python train.py --num_hidden_layers=8 --hidden_size=320 --n_experts=128 --experts_per_token=8 --d_expert=64 --d_shared_expert=0 --hidden_act="gelu" --moe_layers=[0, 1, 2, 3, 4, 5, 6, 7] --router_score="sigmoid" --normalize_top_k=true --routed_scale=1.0 --balance_loss=0.0149 --balance_bias=false --init_std_router=0.00606 --lr_router=0.000686 --vocab_size=32000 --norm="layernorm" --norm_eps=1e-05 --tie_word_embeddings="early" --optimizer="soap_variant" --learning_rate=0.00384 --beta1=0.95 --beta2=0.98 --max_grad_norm=2.0 --batch_tokens=32768 --max_seq_len=1024 --train_tokens=218700000 --max_steps=6675 --dataset="wikipedia_en"
Below are experts of layer 5 (counted from 0) of a mixture-of-experts language model. Rows are named router (the router's row for the expert), up (a neuron's input weights, with its number), down (a neuron's output weights, with its number) and show model dimensions 0-159. Each number is 128 + 32 x the weight over its row's rms, rounded and kept within 0 to 255.
After each expert's rows: "comes before" lists some tokens at least twice as common just after its tokens as in all text; "gets" lists some tokens that make up at least twice as much of what it gets as of all text. This comes from a sample of Wikipedia text that the model never trained on. Tokens count by the router's weight.

# expert 88
router [137 137 127 181 171 109 132  64 170 151 105 197 160 224 162 129 100 125 162 177 149 122 114 156 155 107 111  96 157 131 121 154  93 135 146 105 107 153  69  94 161 107 145  98 149  91 129 120 118 127  91 156  62 174  87 133 133 165 125 145 168 160 103 110 115 141 137 146  90 127 159 117 169 126  94  95 100 119 141 174 140 155 173 158 153  67  59  61 114  74 178 151 131 178 114 177  87 133 107 163  99 110 108 102 137  80 125 131  81  91 114 102 177 130 121 103  95  91 112 116  83  91 116 116 131 116 167  69 117 105 132 169 219 117 115 162 111 149  72 152  97 172 199 144 125 153 119 112 122  95 102 206  62 167 142 102 169 143 156 122]
up0 [137 159 134 149 139 174 132 129 127 105 164 121 165 207 144 109 220 150 143 119  99  81  85  89 119 164 173 121 119  73 143 118 119  98 146  74 122 162  93  83  94 100 134  72 117  66 127 130 121  83 141 103 112 125 144 103 158 105 105  95 129 140  93 159  38  98 138 159 154 119 111 132 178 108 187 109 134  77 156 143 159 117 127 168 146  98 105 181 124 106 158 111 165 125 112 132 123 137 156 173 194 130 137 112 138 107 126 187 132 106 115  77 129 170 115  71 110 116 192 134 118 121 110 179  97 189 105 112 117 166 132 156 129  95 133  84 111 131  74 144  44 113  94  81 157 144 124 143 146 159  82 156 144 172 165 114 145 117 144 175]
down0 [ 72 181 119 120 121 106  95  60 107  99 132 125 109 144 125 121 157 144 146 169 116 165 121 116 185 193 125 116 144  67 150 202 155  88 113 123 130  98 128 173 131 132  89 192 128 113 141 125 147 168 127  91 185  84 164 128 131 166 137 111 147 160 108 150 123 127 117 172  63  87 153 151 143 108 159  87  79 132 138 133 120 152 120 131  95 122 135 103 136 129 149  78 116 151  95 122 146 137  47  79 125 158 108 100 145  84 103 130  80 176 108 132 172 102 117 108 154 117 100  64 146 106  78 163 179 116  84 180 123 145 150 153 108 111 130  78 163 136 119 138  73 132 162 113 167 167  89 169 196 100 137 143 129 150  96 189 124 161 169 135]
comes before: "s", "t", "ve", " not", "N", "ll"
gets: "'", " ", "s", "’", "(", " '"

# expert 14
router [114 119 129 116 156 110 155  84 179 144 122 119 139 163  98 151 130 128 125 152  93 147 110  77 166  57 128 105 177 152 103 149  52 163 127 126 140 135 148 161 140 113  78 142 124 152 179   9 130 112 123 170 146 122 118  61 160 165 114 175 129 192 182 147 133 118 137 104 101 177 126  92 174  91 116 132 146 152 114 143 116 159 122 142 120  68  98 133 107 114  67 130 164 118 137  52  89 106 115 172  63 147 144  50 169 152 139 155  99  83 143  94 154  90 133  95 110  92 150 129  97 105  86 121  71 100 158  97 214 164 111 155  86  71 106 112 125 104 103 164 109 117 190 142 151 134 106  81 137 117 176 135 146 131 162 169 148 145 159 139]
up0 [114 138 153 114  89 155 124 153 167  95 171 148  79 110 116 132 122 164 193  85 142 178  93 110 134 167 155 117 128 147 153 139 121 132 105 140 134  89 116 130 142 138 120 110 161  96 135 130 129  61 127 164 101 103 155  66 225 150 128 193  78 155  94 145 142  99 145  76  75 174 125  50 122  67 131 115 159  84  73 110 135 131 105 193 134 115 130 108 149 163  89 130 149  92 134 106 106  83 166 127 134 119 145  89 103 123 139 150 142 113  84 176 110 114 160 108 135 141 104  69 163 180 135 113  82  62 115 133 183  30 100 157 128 115 151 148 153 121 149 111  98 174 119 135 157 165 141 146 155 108 143 156 101 125 169 160 112 118 135 123]
down0 [ 49 112 182 131 144 143  96 105 134 144  81 101 132 115 114  96 122 162  94 173 169  79 105 112  93 153 108  79  78 147 132 111 135 152 119  92 141 137 183 137 144 146  98 172 152 140 133  97 165  64 117 133 123 126  96 139 156 167  93  89 179 148 181 120 136 156 135 133 119 100 181 148  99 139 128  81 144  67 209  85 174  51 177 182 120 132  53 139  83 145 135 129 114 154 169 144 154 120 146 190  73 176 173 129 169 148 117 155 116 103 126 121 121 114 121 149 125  58  93 160 192 138 156  90 123  79 153 138  92 125 165 115  98  95 110 127 107  46 131 168 116 116 111 170  95 127 103 139 126 198  83 113 120 144  80 122 128 112 126  80]
comes before: " a", " to", " be", " the", " not", " also"
gets: " was", " is", " were", " to", " are", " be"

# expert 45
router [ 78 157 110 141  91  51 141  65 125 170  90 163 120 126 104 178 160 146 170 153  75  62 105 123 125  93 131 118 121  99 130 179 142 126 155 163 127  92 101 168 142 147  83 181 139 134 160 124 131 119 136 110  70 190 125  72 140  95 118 120 159 176 149 116 109 113 131  81 132 203 107  65 157  72  90 144 134 107 113 138 135 161 167 102 169  88 124 104 133  93 192 102 156 110 134 175  62 121 152 170  85 218 184  52 153 138 164 136 106 121 157 113 117 105 180 179 123 154 133 104 122 146 115 142 125 117 146  79 118  51 134 136 176  99 134 150 139 162 171 169  93 184  79 113 140 122 126 156 138 106 143 163 102  70 128 101 192 143 114 127]
up0 [119 165 198 144 114 119 131  71 142 164 109 122 157 168 122 192 134 120 130 104 109  96 135 104 142 103 128 129 192 102 104 130 129 165 158 137 167 126 144  60  65  72  86 161 116 126 115 142 143 108 144 162  93 164 159 112  86 140 155 127 106 149  15 186 156 156 129 114 125 136  73  91 200 116 138 152 153 162 112 146 106 140 123  93 139 107  89 134 111 105  76  86 101 163  97 181 110 134  93 139 116  94 152  95  98 112 133 108 133 102 160  38 114  91 176 164 115 108 147 101 137  99 125 142 123 188 176 107 142  83 150 139 183 149 149 146 123 198 184  98 137 118 117 105 109 135 211  85 115 106 107  96 175 134 134 118 170 142 104 113]
down0 [131 125 137 127 108  90  99 108 134  56 104 103 118  98 133 160  90  99 139 154 140 124 126 121 104 151 200  77 121 138 181 157 151 132 158 122 119 125 153 171  92 179  84 132 116 129 165  94  58  91 118 154 125 174 144  85 115 113 118 176  78 205 157 147  74 105  90 119 170  52 124 163 123 143  79 146 167  34 128 131 111 167 167 153 176 115 156 127 134 156 180 156 118 137 129 106 107 143 140 130 171  73 175 139 101 105 137 138 140 154 178  70  82 168 131  96 142 145 118 152 183  93 124 120  85 107 137 118  51 192 143  96 144 146 175 148 159 141 139 109  88 114  96 123  98 117 130 186 162 124 159 174 110 163 117 120 147 157 112 160]
comes before: " the", " a", " his", " this", " an", " its"
gets: " in", " to", " at", " the", " from", " In"

# expert 109
router [142 142 168  70 148 117  94  96  85 159 172 107 125 129 138 123 161 138 137 125  29 111 132 129 126 100 103  87 150 119 180 150 163 161 161 144 141 107 132 155 185 105 133 195  97  72 170  97 135 123 173 113 118 191 118  94 113 115 100 153 135 125  56 118 102 113 177 132 103 125 225 101 194  94  92 130 151  55 166 151  82 172 134  88 118 135  92 126 131  92 136 111 182 134 115  60  89 160 111 188 128 147 127  80 141 143 108 140 112 116 149  67 158 143 113 145 143 114 140 142  99 130 106 111 118 108 116 143 146  74  95 147 115 160 116 161 120  85 100 134 110 185 107 160 153  49  89 104 191 115 178 178 146 135 125 129 141 146 163 159]
up0 [ 94 165 169 164 130 132 119  70 123 136 175 147 131 130 104 125 129 101 129 123 159 134 129 145 164 104 111 175 136  85 128 126  78 129 106 121 151 123 145 135 131 120 102 155 144 150 135  82 197 182 124 148 155 193  51 145  77 111 214  66 131 106 152 153 103  84 109 104 161 103 113  64 146 132  58 116 108 122 148 136 110 178 156  90 148  80 124 153 102  71 151 100 182 107 173  50 174 213 135 133 127  89  62 143 139 183 127  65 118  85  75  80 161 168 107 117 140 138 160 125 135 159 160 109 130  93 130 137 121 109 127 132 144 128 110 173 133 190 115 173 134 186 149 124 169 126 157 116  93 161 135 128  57 121  90 131 124 211 166 116]
down0 [ 71  82 156 137 163  93 102 129  86 124 130 155 120  95 125 158 131 185 121  99 108 127 142 147 163  75 164 163 167 137 116 147 155 118 205 112 127  31 106  95 104 141 103 142 164 139 115 142 120 123 125 101 119 155 134 118 117 159  96 109 171  56 167 141  82 145 114 129 118 208 109 125  53 146 104 123  98 181  96 163 160 107  50 130 123 121  90 134  93 115 169  98 153 121 149  92 169 137 156 172 136 139 203 146  89 172 154 189 123 149 181 127 139 137  89 121 112  35 136 137 121 192 115 135  87 168 133 134 156 113 178  89 140 148 111 158  96 134  96 157 107  91 138 145 168 149  87  98 135 180 168 165  92 102 164 112 121  57 179 155]
comes before: "\n", "==", " The", "===", "The", " He"
gets: ".", "\n", "==", "===", ").", "\"."

# expert 96
router [165  58 174  88 146  60 107 101 163 161 126 120 183 120 132 142 131 160 166 156  96  74 142 172 120  67 132 113 176  83 167 162 105 154 169 119 104 107  94 103 102 142  80 167  96  70 125 152 163 140 132 118 113 113 100 103 114 110 100 159 126 152  84  27 135  99 180 102  93 111 166  84 191  68 126 126 120 101 182 150 107 126 136 141 103 117 107 121 135 132 199 125 124 153 143 162  85 161 108 151 133 101 114 115 121 102 155 137 118 132 134 111 161  91 155 125 166  46 152 154 120 151 117 117  97  74 161 135 159 106 117 127 151  96 141 148 129 133 106 130  92 129 131 121 112  74 113 141 222  91 124 157  93 143 144 128 156 170 104 150]
up0 [137 130 157 101 131 118 173 167 149 106 131  88 106 135 136 154  95 121 149 112 146 100  84 108 182 114 166 162 158 103 113 167 107  46 167 122 153 122 114 120 147 151 109 132 136 154  41 165 129 230 147 116 131 131  80 142 139 107  91 151 118 147 139  84 125 128 212 111 169 122 179 111 179  82  80 110 194  88 117 115 123 148  76 102  96  74 149  63 128 139 134  83 181 156  97 142 143 169 156 118 180  75  71 132 111 112 118  96 140 161 113 104 109 130  89 149 151  90 180 161 167 163 143 127  86  77 157 150 154 175 123 184 140 119 175 111 148 112 132 160 107 144 128  94  87  94  83 165 176 167 136  79 118 165 136 121 191  99 128 138]
down0 [138 134 151  90  55 140 127 100 134 166 115  89 112 103  62 109 138 131 101 120 152 132 140  67 139 127 106 123 164 172 121 133  80 148 134 121  59 154 132 105 131 140 111 109 116  89  95 170 123 153  94 108 137  79  92 189  99 139 129  59  92 176 140 150 139 107 198 135 169 163 156 133 123  63 148 113 127 158  91 173 100 189 196 177 144 104  96 113  93 124 146 125 148 138 177 151  94 113  87 110 162  77 124  66 127 124  92 114 107 184 117  87 102  91 166 145 166  93 181 152 129 143 104 116 138 131 188 109  87 113 102 141 129  97 132  94 114 122 177 150 148 227 120 121 168  99 159 113 137 102 132 129 193 163 123 120 185 166 122 195]
comes before: "\n", " The", "==", "The", " He", " In"
gets: "\n", ".", "==", " ==", "===", " ="

# expert 114
router [139 121 125 142 142  78 112  99 180 148 101 155 195 136 139 172 126 151 142 144 125 102 157 142 165 164 157  80  99 118 147 158  89 174 118 156 134 122 117 121 166 146 122 187  51 124 199 158 112 140 152 166 111 159 107 152 134 143  99 136 194 180 136 125 139  74 151  82 104 145 129 121 110 138 132 128 156 116 129  87 151 153  92 141 160  89  71 122  87 106 169 120 183 101 135 137 155 189 209 176 105 164 163  80 214  74 174  96  85 125  81 138 140 173 123 117 121 114 118 125  77 140 103 138  52 101 127 148 141 151 117 111 109 111 156 201 135 101 112 182  41 152 126 150 127 114 131  99 128  94 141 146  69 156 214 119 188 103  75 191]
up0 [197 105 112 105 171  22 140 108 139 184 113 227 145 113 178 119 138 145  71 101 138 116 138 113 170 168 106 100 128 114 127 126 118 155  76  92 149 146 105 131 157  95 151 109 125 106 170 160 116 192 167 119 136  98 119 137 155 107 165 102 121 125 160 128 105 127 141 181 148 128 116 108 140 153  57  79 114 117 133 130 122 107  99 111  86 161 170 116 118 129 136 108 102 147 121 115 116 155 164 172 189 143 127 125 136 122 100 176 125 152 166 159 162 158  86 134 160 108  96  91 129 176 116 165  92 115  91 122 154 147  99 122 140 125 209 112 165  67 102 123 147 186 163  91 156  69 145  92 101  45 129 109 124 159 122  95 130 170  73 102]
down0 [152 108 117 127 152  45  88 161 156 146 142 152 200  54 109 118 105 123 128 125 112 208 123 111 154 142 153 157 103 135 114   0 140 102 101 154 142 130 177 128 134 150 146 104  73 141 134 143 168 194 183 141 135 161 107 127 182 124 159 142 118 133 114 119 151 151 190 107 170  51 110 140 110 112 115 149 135 141  87 164 133 143  83 144 145  92  94 104 126 104 139 112 137  83 102 100 151 138 116  84 142  94  90 146 232 137 114 131 139 135 135 126 192 176 126 129 143 117  77  96 129 173 126 158 114 141  87 127 134 114 116  97 122 130 152 122 126 123 140 123 129 192 114 129 145 177  60  61 142 126  99 111 161 142 154 155 133 148 174  63]
comes before: " the", " a", " his", " The", " New", " A"
gets: " of", " for", ":", " by", " at", " with"

# expert 33
router [113 161  90  92 143 109 111  86 135 110 122 177 158 163 109 180 118 181 145 167  45 129 115 150 162 114 144 203 118 115 160 164 110 141 143 142 134  91  38 122  96  75  67 152 127 119 154 146 128 135 132 179  65 184 109  84  88 144 108 127 160 185 175 115 121 114 149 117 152 166 158  59 140 101 104 158 154 137 164 131 135 158 102 123 162  97  95  74 124 104 178  67 123 169 133 124 137  90 192 122 163 159 162 112 174 105 117 137 130 106 133 113 138 141 154 117 138 122 150 119 141 140 116 112  49  92 185  87 123 115  96 175 138  85 117 148  91 123 138 127  53 180 110 103 108 128 123 129  97 134 174 174 120 129 152 144 169 143 108 106]
up0 [102 111 156 142 135 176 174 125 165 161 166 133 106 171 123 118  67 176 163 106 153 178 160 166 168 112 125 126 105 148 153 131 151 116 143 155  85 119 128 145 154 120  88 112 164 137 169 121  40 144 118 133 118 161 157 152  57 155 172 102 144 143 171 116 129 190 192 136 152  93 138  97 126  83 136  91  70 136 153 136 120 143 188 150 142 121 169  88  83 169 123 113 205 134 127 133 157  72 139 111 120 148 157 177 106 129 104 146 159  81 134 100 153 158 112  59 188 150 115 152  65 168 123 121 138 119 126 115  98 103  93 109 122  95  93 117 156 107 101  84  52 151 178 125 133  77 158 149  81 114 157 153 116 156 126 106 173 111 125 112]
down0 [129 166 135 101 154 137 156  70 128 133 134 160 153 106  65 163 134 142 154  96  95 131 181 210 147 120 172 119 140 145 121 131  53  88 168 103  93  97 122 164 144 125 107 111 183 123  89 122 143  95 133 168 149 110  83 131 111 129 162 156 108 150 109 111 120 150  69 105  82  90 141 117 136  84 129 116 132  98  75 119 147 104 127 140 113  76 129 104 102 119 128 119 138 117 103 147 195  63 101 130  72 173 140 158 154 166  92 158 124 202 155  97  91 149 128 100 161 108 138 124 135 157 110 122 144 117 158 153 168 172 138 151 110 130 108 106 141 121 119  94 107 144  92 190 132 181  74 100 131 139 127 167 128 144  89 125  87  91 150 131]
comes before: " the", " a", " be", " his", " this", " their"
gets: " of", " to", " in", " on", " at", " for"

# expert 89
router [ 76 147 141 147 134  94 108  79  93 114 139 130 150 159 145 134 177 138 122 127  98 112 103 131 176 155 137  74 131  72 128 174  70 160 154 162  90 113 101 135 124 128 119 212 103  96 208 126 118 111  80 133 102 149 120 117 106 148  87 188 105 189 136 137  99  87 171  96  75 193 109  94 134 104 118 138 117 117 151 137 125 166 194 164 179  89  85 100 106  93 148 103 182 137  94 147  97 124 188 183 113 201 226 106 184 111  93 108 126 129 186  88 148 152 163 166 169 116 142  83 114 129 132  65  68 103 121 129 184  70 118 155 118 101 136 164 110 110 146 116  37 126 119 180 181 141 155  97 155 112 141 185  96 107 164  89 146 144  97 141]
up0 [133 140 134 145 147 148  98 171 124  70 106 154 170 117 110 143 136 136 152 174 116  97 134 115 124 165 157 105 102 147 141 124 125 122 146 172 141  74 102  66 153 142 140 100  92 105 115 142 137  82 151  65 132 166 150 155 106  59 128 148 105 176 120 149 175 131 128 132 105 185 159 158 116 177 111 109 171 207 128 164 170 155 133 131 165 130  79 113 138 145 133 136 182 101  85  94  92  92 147 181 108 124 103  95 139 100 182 166  88  87  92 131 146 147 195 142 119 136 135 169 120 154 130 129  31 181  70 124  86 107 159 111 101 134 121 128 187 153 100  92 145 111 127 182 126 188 123  64  89 119 122 146 143 132 117 131 169 152 144 187]
down0 [176 190 158 163 139 139 106 181 169 147 168 151 137 145 115 142 164 112 162 177 113 127  77 106  96 163 109 142 131 141 133 170 122  98  90 134  83  78  48 122 101 133 140 153 144 136 131 131 146 164 136 119 126  94 140  98 140 133 124 127 175  82 136  80 150 126 187  98 179 155 111 134 129 126 125 135  68 140  27  85  99 142 145 121  92 129  59 175 130 113 101 150 100 140 116 128 194 140 132 153 111 133 163 182  93 155 138 154 136 149 164  99 103 157 124 141  93  88 143 159 161 140 107 167 116 102 118  93 102 152 135 138  99 121 158 206 149 138 157 146 107 115 126 147  99 164 149 162 145 171 140 143 164 108 134 119  71 172 118 141]
comes before: " the", ":", " his", " January", " March", " November"
gets: " in", " of", "==", ":", " In", "In"

# expert 85
router [103 103 220 171 142 124 129  70 116 120 118 159 116 166 188 163 103 164 156 177 100 108 179 110 154 111 137 136 194 106  90 127 116 128 153 180 120  59  47 145  92 159 105 162 103 100 115  91 157  90 111 102 140  85 129  76 177 170  98 176 197 128 131 136 122 131 150  82  64 159 132  11  97 110 113 122 143 132 195  98 141 120 146 133  86  67 114 123 154  75 178  95 175 180 132 156 120 150 180 106  95 110 117 117 120 141 170 138  84 151 143  86 172 155 136  95 195 142 136 104 106 127 129 114 149 106 210  88 114 127  95 172 141 105 126 167  87 132  85 134  78 143 144  93 124  96 156  84 136 105 132 171 126 175 151 128 131 127 135 162]
up0 [ 82 139 173  92  99 103 101 110  81  92 121 144 122 102 175 127 126 114  98 197  84 139 150 197 185 187  88 130 157 132 142 161  88 100  85 144 200 126 108 122  90 126  87 123 163 147 112 119 106 201 116 151 110 100 173  92 112 120  92 143 110  85 160 188  96 141 162 128 135 123 163 102 152 127 159 164 152 117 114 167 132 159 107 183 118 148 155 130 151  58 153 126 135 129  99 147 135 148 126 136 140 149 129 156  61 139 100 160 143 159 116 165 133 122 168 144  95 124 107 219 161 131 132 108 149 108 165  95 124 129  70 124  93 113 117 176 150 169 187 156 162  84 114 167 112  89 118 102 157 120 151 129 150 176 112 121 121  76 113 157]
down0 [100 115 125  99 128 155  64 128 132 176 141 160 120 123  80  76 168 163 147  88 207 122 104  97 166  83 150 135 131  90 128 193 171 180 169 122 106 179 138 105 163 114 141  68 105 175 149 132 137  85  90 109 134 118 128 139 112 157 126  90  59 138 174  89 156  74 102 169 146 128  75 188 133 137 117  81 184 157 112 126 122 138 144  96  96 115 152 103  95 110  94 115 124 150 112 132  74  66 107 156 169 136 109 142 149  84 106 166 174  93 109 160 111  92  96 114 124 134 159 139 142 120 132 135 107 135  71 145  87 105 133 157  95 143 117  89 164  83 125  92  86 211 135 148 110 145  85 109  87 186 153 105  76  86  89 102 118 146 128 125]
comes before: " |", "up", "S", "based", "·", "year"
gets: " ", "-", " \"", " de", "–", "/"

# expert 59
router [118 122  75  79  92 126  96  60 203  81 161 157 170 151 120 170 165 136 153 185 128 118 134 103 113  92 147 124 103  97 122 189 150 178 170 124 173 107 135 129 109 127  77 174 100 155 152 106 128 100 152 110 111 222 118  66 131 168 102  82 185 218 193 101 122  63 135  89 114 167 158 115 166  95 106 124 141  94 147 106  98 168 109 147 177 108  83 155 108 108 199  92 169 168 139 126 124 159 142 171 107 148 159  94 171 122 139 130 110 151 110 117 129  98 152 137  88 132 133 125 128 118 117 109  63  92 171 115  92 105 144 166 125  86 180 169 113 132 113 134  58 153 119 115 111 127 115 189 120  93 170 131 127 135 170 119 184 125 131  93]
up0 [114  95 155 121 187 148 144 145 118 135 129 137 126 192 161 126 128 135 104 211 201 150 109 113  92 154 173 133 188 119 127  96 130 184 142 171 119 171 104 130  97 104  68 168  81 194 163  89  58  83 150 130  79 118 130 165  80 145  88 156  97 158 193 121 110 103 163 135 147 120 105 153  47 159 126 136 142 144 119 180 106 113 170 128 143 150  83 175 134 178  89 154 154 151 149 144 113 107 146 167  96 189  84  93 149  85 171 142 152 110 163 125 181 105 157 157  64 119 108 159  97 124 152 137 101 130  77 172 150 171 153 161 182 142 125  94 105 110 146 118  93 119 104 126 141 147 115  76 137 155 133 139 162 115 171 138 138 117 165 167]
down0 [140 186 165 141 143 169  74 149 133 169 136 152 154 143  56 124 129 127  91 107 147 120 112  90 112 107 165 175 121 120 134 177  87 142 102 119  83 173 153  91 117 152  61 226 187 117 153 141  83 153 114 164 148 180 181 150  51 125  81 147 144 118 120 138 122 136 156 121 122 101 196 222 143  90 141 111  66 120  92 143 181 123 106 133 127 169  59 134 108 174 132 142 153  77 125 163 149 120 101 117 143 158 144 136 112 143 187 156 111 164 120 149  91 128  96 106 182 103  98 173 130 133 204 117 116 145 138 194  95 157  96 161  74 133 143 116  54 160 103 154  97  78 157 142 102 107  90 153 164 170  96 130 158  82 113 115 144 169 121 150]
comes before: " the", " a", " be", " his", " an", " their"
gets: " to", " by", " of", " for", " from", " with"

# expert 127
router [115 102 167 100 111 104 116  60 193 160 117 143 147 148 201 183 129 139 138 153 124 117 120 124 166  82 126 187 135 118 124 196 141 160 112 133  72 171  65 133  95 110 125 118  84  97 109 105 138 118 119 104 105 145 110 123 131 151  46 172 113 122 118 137 127  88 189  92  53 132  99  98 123  99 131 111 139 142 141 141 109 172 163 142 106 110  99 159 158 125 106 123 118 114  74 151 106 151 130 142  59 155  85  61 172 138 115 124 137 142 161  95 147  60 101 145  73  86 158 131 101 140 106  94 186 123 193 120 105 102  86 143 180 142 124  81 147 122  92 161 102 111 138  87 117 118  87 164 207 109 207 115  98 127 116 124 150 128 156 190]
up0 [140 165 104 150 154  74 141  94 145 125 172 145 103 158 100 159 183 232 134  73 148 129 158 120 133 119 167 147 111 103 138 127 145 152 166 135 158 176 112 123  93 112 149 116 170 110 151  61 129  94 110  99 120  91  87 151 132 153 169  86 102 154  89 172  98 132 173 107 142 164 149 139 127  96  75  87 148 133 114 184 146  89 152 150  91 137 100 154 113 163 118 109 129 142 117  89  97 166 121 143 117 113 148 199 171  63 140 103 141 139 189 131 106  52 151  99  86 165 130 114  99 137 124 150 109 116 113 163  64 151 101 158 158 146 128 102 144  82 120  70 117 105 209 108 149 131  94  77 175 144 123 168  65  87 198 178 172 148 119 135]
down0 [ 98  88 153 165 120  85 123 110 178 148  80 165  58  98 148 156  84  98 177 120 122 128 154  69 103  82 130  92  93 109  85 134 158 103 123 182 116 123 151  91  42 133 108 173 166  77 117 113 163 123 142 107 162 132 143  71 136 140 113 176 148 121  68 112 112 170 142 104 123 160 178 128 205 130 102  93 114 127 104 149 164 139 118 115 134 147 126 132  93 116  99 130 105 111 131  88 103 219 160 145  83 115 103 137 133 122 100 108 172 130 130 135 177  97  95 169 143 175 127 132 151  81  96 146 117 121 146 129 116 102 118 138 136 115 124 144 161  81  87 120 136 157 183 116 166 167  52  86 134 146 124 115  79 126 140 126 152 174 141 113]
comes before: "|", "-", "\n", "==", "===", "The"
gets: "\n", "|---|", " Beach", " 1883", "Ro", " Full"

# expert 7
router [ 96 128  80  76 206 103 156  75 170 128 142 135 112 125 130 111 145 145 143 133 101 137 117 112 171 128 105 111 174  39 165 155  59 159 192 126  98 124 100 134 152 125 118  83 150  96 129 138 141  70 165 129  80 126 137 132 132 106 147 140 122 108 146  69 118  71 138 108 110 170 168 149 197 108 115 144  76 111 190 137  92 119 147 141 141 122 101 127 134 124 155  70 135 174 149 119  95 167 131 121 110 150 170  79 142 115 106 100 120  89 160 168 153 178 165  80  96 132 152  97  72 123 109 110 129  73 182  99 155 156 108 139 130 118 135 100 159 141 185 181  68 104 152 195 165 124  97 105 152 113 147 207 138  89 184 119 168 163 186 160]
up0 [ 68 179 134 109 104 115 127 147 136 150 111 106 106  59  95 132 145 164 135  78 148 104  93 107 143 127 116 129 127 151 115 136  95 129 120 102 221 103 134 130  55 112 112 142 216 142 133 160 120 140 107  97 130 156  97  90 160 165 115 134 111 143 109 135 150  70 195 199  77 143  83 121 157 117 114  69  76 127 154  96 128 127  96  66 132 132 171  94 135  83 131 123 157  61 126 134  95 162  56 211 106 108 183 143  93 123 156 148 147  88 135 154 140 147 132 160 103 151 188 125  75 138 101 115  95 139 137 110 136 170 143 170 123 109 136 110 167 127 133 193 103  96 116 152 141  70 138 111 105  52 131 182 104 116 157  98 103 209 142 159]
down0 [118 168 152 168 155 106 103 161 140 104 108 130  65 101 120 128 118 136 137 120 116 221  73 158 123 118  89 179 105 144  86 136 140 139 137  86 112 132 141 137 109 132 116 163 146  76  45  66 125 124 124 134 120 117 100 122 120 147 175 138 112 107  93 151 107 126  81 146  79 108 120 110 147  83 120 115 109 117 179 139 123 152 117  97 135 167 137  99 254 113 119 128 104 173 157  83  91 171 100 141  67  93 163 142  65 138 142 122 147 168  84 195 111  82  96 119 175 182 171 131 165 162 130 115 177 121  96 145  81 168 156 102  98 128 108 133 113 117 165 146 101 110 121 127 151  89 144 124 175 168 114 161 161 127 151 119 150 153  74  71]
comes before: " ", "\n", " 0", " 1", " —", " 2"
gets: " |", ";", "|", ":", " /", " 0;"

# expert 18
router [107 148 147 130 131  65 172 107 187 133 132 174 162 133 100  94 111 140 126 110  66  92 119 120 141 129 129 108 183  94 125 111  93 100 130 149 148  94 100 136 154 115 164  96  68 130 148 140 162  95  96 177  76 166 145  80 173 109 114  95  87 121 185 123 154 129 149  82 106 169 126  95 209 129 111 114 107 167 156 174 145 103 160 156 138 140 137  44 124 129 153 110 127 142 116 104 102 197 172 141  96 139 158  96 136  76 116 144 127  81 132 142 140 116 153  14  95 124 149 117  88 114  89  98  85  38 146  83 128  78  95 147 135 114 119  85 181 113  95 109  64 134 169 197 113 148 149 168 104 126 176 160 130 105 182 113 164 149 201 141]
up0 [120 106 150 182 185 102 108  89 129 182 121 142  93 143 211 114 105 137 186 100 120 146 172 140 121 132  65  92 119  79 108 224  63 127 154 141 140 151 130 144 115 164  69 106  98  80 166 140 128 114 113 131 105 101  86 106 101 129 123 133  89 199 130  94 164 179 146 139 109 135 132 125 147 101 148 107 121 104 173  94  87 185 175  90 123 140 143 150 148 176 173 162  90 196 143  70 116 176  82 128 142 103 168 133 115 111 123 137 117 112 123 157 137 134 142  91 122 111 168 149 169 107  98 112 124  89  85 125 112  92  90 142 113 105 121 228  87 132 127 167 116 119 131 162  90 112 154 151 178 113  69 119  99 127 152 144 101 135 175 140]
down0 [226 134 138  90  61  81 183 116 129  86 170 115 129 137 142  74 104 107 151 155  92 146 157 150 162  85 188 134 110 103 142 153 116 162 182 114 153 176 138  77 119 145  89 126  76  99 103 206 101 125 125 110  98 100 158  80  89 112 156 122 161 166 118 135 158 128 163 129 116 161  73 160 165 116 134 158 126  88 192  68 108 106 199 108 165 132 165 112 125 138 191 120 162 140 124 141  68 138 113 102 116 157 121 150 144  94 122 134  67 156 138 128 157 172 132 104 194  65 114 188 196 162 129 129 125  96 146 100 132  47 101  94  98 112 136 151  92 165  98 122 118 124 141 159 100  94 126 129 123 157 208 117 120 121  72 109 155 140 147 203]
comes before: "\n", " 0", " ", " 1", " 2", " 3"
gets: " |", ";", ":", " /", "N", "|"